From a checkpoint of a small mixture-of-experts model trained on Wikipedia.
Size: 12 layers, width 256, vocabulary 12846, 23.7M parameters.
Training: a variant of SOAP for the experts, 215M tokens.
Below are experts of layer 8 (counted from 0) of a mixture-of-experts language model. Rows are named router (the router's row for the expert) and show model dimensions 0-255. Each number is 500 + 25 x the weight over its row's rms, rounded and kept within 0 to 999. Numbers have three digits each.
After each expert's rows: a language model's description of what the expert responds to. This comes from a sample of Wikipedia text that the model never trained on.

# expert 15
router:514518534524485512526515507483485470512479453506476492484501526502514505512461513525512484487494472536500498508511512522503509502507484493481500497494509528527478492490469528492492521484474510505559480469498489488517482525514486481546492518483526578471496519538513523468544464481479520557518532490480457550533479465486521473484488508488504532513506530534532509522526531494504469483508534506505559523497496533506495462504520523522525506489474505504516519514455489524556492469527528496525480489458509472523436455551499431503522483439437468505501480481500517518509507484515514481474469545538471495497503505479549509555527483520527511496472506539497521493486492490490457522495477515508526488464472495466537446451523525508518524494527506533521480500470489478467524508505538
Punctuation closing a name or date span, colons in infobox fields, by and by:, line breaks, and the after clauses, e.g. "2016),", "style:".

# expert 46
router:503526487511487499540496523455498511449480479512501509491444524510460499513518447514458513510539450532509535471489499512506490522538487490488487477497548478535522461491456519517520506501480471551438490534505520481557478478509499480519469477477516501524540527490473523509486427504477510495496517475465489453492517463492510489489523510479516522514517497501513524492540498475525534531526515518508456493471495526508477480514514464449513531462511516494509477543537470471506472518502444499487522521499481475462514498479521527525527475469528497527494465545465500516474511462540522484481514522501497503489494517465512504525518469534538508479481500474499527534468484520490442477527474528488482504512489455554514472478492472502467477528527458489526486518477496478540502498493510
Section heading markers (==, ===), line breaks before headings, and capital letters in country codes or all-caps titles like SRB, UKR, PAIN.

# expert 2
router:511532524515492504493465506516496518500457471534486476485474505506492481497493471466500549509552459536512509469466497509468487479532491468460462501445527509516514544491514519530525532520468520506528497487509495485486524471496463533527466500454541460499528539534474534465568491505479492520526498469535466479504518524480503487493510448468534493525524495518503513510503523460470527502455514518530496489476535512530497504516517513511479469498502495510520528462493503483539469525492520510514482507496475486525474504509510528506469487504479519478483474498485484484463523523504492485504466459506518498519533517530586470536507507532465484508483521440483492527540473563515422493515482535502486492466479470528499514484449487536523489470524531510519500510479478485510473516506492
Column headers and cell values in wiki tables, such as Rank, Total, GD, Votes, Result, blank cells and small digits.

# expert 34
router:514519531508458508471476501488469532492546507519466489482518503513534451507526501466472540527446511493524541487518513497443530472476479477507507529477531482516509524480484514494514530467464479510514458484532494499479460515526472486533491517505517516511500519432453534479490527468509541532530509516455498506505482505484507489511513458468524530523519500510505501522524491450482511511545538514513478527460538503465486595505521539533516499492513512524497509476486490505488483461509574512530502511531493496476498483526538505484494480453506475536473507496478512504470524503491491481491471470507488490498530525508467469447514490490533501451477532480470526500502502464491489471531498526506479479481455510535480486537517495480485502504475513514510507520466508448537466531498471
Opening or middle pieces of long common words (interpret-ation, doc-toral, orth-ogon-al), the after prepositions, and month names or century ordinals like 14th.

# expert 21
router:469474511501491535457483472466474504519495459500473529477505505502467465496468524483504516525516480522533511481530475546489521464519509508492510552519492497523536454499458540470484513486492491534517485505505482486545493530520485470507490506460507489550520496515464497496475533486474526482498473493516450468459551513509506489483474481503487531479522484512495514519521542547485494503468536507537478504480482513522514494517519507560477514532496530506509510491506515462504477522514494534494502529495467477478528546551537493486515478495514494500469495508472511555525516472509527467506469531496474476492521535489478493489548482552511540509542503465490512520574497534487533503498491487493512499486517508503508542498514536456505459530535507526517476538554456474459439473482523
Pronouns, auxiliaries, conjunctions and -ly adverb endings starting a new clause, such as they, was, has, but, routinely.

# expert 3
router:529459444528521485479478509502476532497528445522451453495465498525494476528470482512476519520493482527482541471482477502476493526514483516467506484478521493517512472522493506501541488475460550536559454541523463502502505554508489474505480482547511522490482501493484513472511542483554526498515496503528523545522537467546514504486520508504505523535509508497541511501504520506528550522452530499539540472512490486516481463516497481511476481483503525465438494499552469502490497543527503485540509472544481477513532515517530468470505487479473487478500462488514497502527526480509523481496492505536503481441536524494494511494499482521541505493482509519469491513490514463448484483496478506543478459494484515501544489485492542511508519484498509529506482513458464501494478496496448
Common nouns naming people, places, institutions or works after an article or possessive, such as local, town, politician, film.

# expert 29
router:506522469502488488509511523508491491500526467524512465467464522522470513509529504465502495520500479549550556513471538499470531475488477437497464509461513465486526555493473495462521513524481491492455500535516531505510508492514491480518495491502521524457551543481491489470483476504495433501533512514496491475508488511489469475472489434482488486509533462480501522496522495474465480518491517516491499520503506490508483519517495462479493520532547510506509501475535487497527470471499526497512469531485504467489482465520484522525514492527521486476480506505497505519506510538525493459518475465468473493550504521516470542509519470509463517487464529483468563508493480506492533482524477520487519491493515560529522524490487490490499487542487584484527486448498502572548520474482497
First token of a sentence, line or quotation, such as In, On, an opening quote mark with its letter, or a name's capital after a break.

# expert 1
router:521477491534490536436495519495489539516491445526470517489488521492471452508517510563478488504446492533466495486510471466509503551486506490466511519497525455504523510504503537498553499490472457507556502511515457484491509544493491495528501516534511567513503483530497528447539534483487523479526515493519516498500496474478536510499533497499505529515496568507490510516515546516504516487574510514496522517488507542496484462506516539462482531492494518497507583464527482490498493493497471491506511499495488491538487536476530526501524488485477519513491490462492497533566482504466528513491474509528471483482530498466508540505513516520500499480491517476463508510509488486491531483493491527530488521514483477486484502474509505525542499485520455519497484497492495468438523442470505
Periods and commas fused to a word's end, closing a sentence or clause, such as s., ation., game., plus line breaks and heading equals signs.

# expert 0
router:513530490518500497507536522502484527528532471532488476476543513525505482492497512504497519498485505527505515509468470486475514536476463473482524557491511479522483514480496495460551501516463507537511485557535508492450481537516497490475482515534502484524519499522492512471503519463480505467506490486535505521499525456447508494480505510509495500531504512533491526505497510438488487520513493510537547474494547492530497471501466525541488461479475511506491521477506481475471493494537517450522457464475475492507530505488512552502511499514420487494504465479496459480526496432507504489521475535533491466487510512471468561520522542508496522487469530513471539513479495457496535489495477513507544553505497474484533484480508532443522505479494493516511486539501498469503538480450462
Nouns and number endings closing a phrase before a comma, of or which, such as children, 7,138, day, country.

# expert 13
router:511526505535492489567515517501489505453506491499508513491488519511467580520520530463486521488539484503559523489478484488518513503493476474479475500451529505496515539475447513486461482484471473448459489493504529478524486499512462483516493519452539497480537511494481521504506472486509462529519528501446520500533471512484512520477498463477528497526498453507553521505514485457479468538531574523503511458490563525505497483519560487515529502540515516510547509500490509472518517463503525494521468465485520500477477479524526485516492491504490484496499546498488538484472540502525521480475483498478476491528508518504499507520516461526482514473475497480464494507497480495478469505514491513538522509505487495527511500502507476508492477524499558503513474520452555503516567501502530
Opening pieces of proper names and foreign words, such as Le, Qu, Val, Ex, plus blank lines before list entries or headings.

# expert 49
router:534515487527507504540475505494487504517560497528512448496468508537510465524511535490473497483509475537471519501474484542493488498504480544474502519468521504510499476504488505480549502472476535507533488520500473478501495528499475456485477447537520472500510544510476518479502494469539466512531497487451495494484522477527502457482486534486527516529493489514465496514481519441477509529467488509519550493514535483523498463518541544485484437464469534509522473497517461507546511562514506478528495490502500500524510501512519445498498501525547497482497460491481479490511532500511533467511468476526503498481543534519474488528499455511532489518482527508500515512481483512476469485514510508523504487510466481474517527431500478504549506461451512506523482484484499481454551519496443
Number words and quantity adjectives such as one, three, first, former, largest before a noun, plus time zone: and Summer (DST): infobox labels.

# expert 23
router:471481481520486468498513508483494505566504495520457511490443509465500475484512494472526533466516459553484506481474539515509507556528495453470460512493509521493523487502487500489494540509483505488532479502498514487523532488516487491559481508507518474469529532460508522458484514465473495482538466515460482502510497552505499477461484460480489494511536529552490517478519544503460534522481550508504510514481510508476496526512541503504508470522482517464564516459495473474536478477523497497514539554507524478499491477507485513503525483513542499519487499458526537522472519495512525475496502515479518486518512505478504487536515476534507503494479500510526494514498465519529433497544476531496464498480501505547516522475433453466478518529513538506514490550516488468521515521507519
Middle or final pieces of personal names and Latin genus names, such as ude in Claude, aris in Cantharis, ne in Eugène.

# expert 4
router:486483432531461535516585513468490511510475502494465466478466516523456521550503493495467491531513524486516517492494517526495547484546494434510477499481494509512497462470486500490510513529487443519445506485501468469516482512530468477547482508453507475493521503470479485495518451501458491517491508486525548485512483489476474476466470469488528486509507497508509508521523512485469478536496514509513443480487540529462498479500498522528477516493495508514553492460525486477508503472496513525506561495517475479485463499484500502515521486495473489504464506479498495506494520519534514489520491436469461495496515504497479510481525448517498510477489523504479519502487483453485512497532488516520540472498488509496430481477503479488503440520490563538536483508507488503475533529491530
Prepositions and clause-openers such as in, of, with, after, if, how, plus header words in tables like Source, Role, End.

# expert 47
router:507544485506503505464485514476459514526504471518451485478463520514469527480542499473482518508539504495525497492463499467441532492515495469469477505490532512499518476503473500449468479543492503479459485505443511486520521508517488495518476511484499526511508545486478519499533488489504480520506518518521545504490511454496473494500522454481535520512514492473539523501510500452476479530506529499499488503487524485552476519515515543471531502484499524470563500501539503491524484463486497480533486527518470478518395482491517489509491498494516505485475478480475524464461518511524526469472466485466503507495513513523481519485497476499526486498460536463469549524567481522522459479531510520524463489505515519490526529478445515489491537494471539500526479526498507516515500551524523
Hyphens in compounds like live-action and ninth-place, empty table cells, opening parentheses and quotes, and per in per capita.

# expert 41
router:527499480516493536512481526515510502474514457468491492472494520489485501537508520467506528498534539516491517479496490497514537511538469487496508488521509486531518511498499532522507539442516472493520453541508495501536467528518501509468484514483513516534527496524491490479445517492499467452503499479465497513510504485525508518541467512472518540526518523522472515520532558483511494513529514526521517521506512482491477493508528519585468546506510512489530460509474529485535535552504497489517514526493481478488501516512529451531521469447532480483470484520483492523536525480500495484534491548535524478520539523452523483451508504481519479500472523493530488495526479521477489475485488521495498452539468469511485561514531527494493506493483427498522490514493472510555452482459498
List dashes opening infobox fields or list items, table pipes, and frequent function words such as the, The, his, He.

# expert 52
router:473454506513506491499465504503475442489495443496495486520511518528585465518537535486480506492497470497518517491479486554470491485493506478490524516486508498517487472497522503554515527539461495560544501480512474499485551516522481489501484490525506528535513436509496502533486546492452541523528506496555510492515565487488514469458525489504515506509529519552491497526516495559479496517482519516535518488489440515535501466510516508497452475487472512471456517475437466515491494503532521499514495482504471488537517518492534523490528482460494503455490506469495472504540499513512527492497495471525508479492523512474518509465508507540536509523485490524480490490503490472498513514481483489500505519450489509529524518454525529525521488469512538526514493513490529494495498496462449
Final suffix pieces completing content words in prose (-ing, -ation, -ary, -ony), plus of after quantities and adjectives like largest, similar.

# expert 7
router:517496487525481519480511502458503537499467496516480485479483517493491471516519519510465506493488462534481536476492516518542476501535493549480490524479528486511498445489462519474524524479446553448501511516540488481521491494523487490524477512552522493507508559507510521499496438505484475496513530472500519517505522483511526477468531492477500533532496498508466527487506543526498552521516487537476549529483515536477485462516542506469463478472488520487475523519522487474559483511488462465485545529477458514547497487474529527508524485470557503494481495482474537541506511471504522525500492516449492500512451516508476488526515524531472510484494488513506532514509458528493493469500482510488489558518456449487481510472499478470513470500501435504516496528474479484466494506521498
Closing brackets after digits in lists and tables, such as 2), 3), (0), plus closing quotes, line breaks and coordinate primes.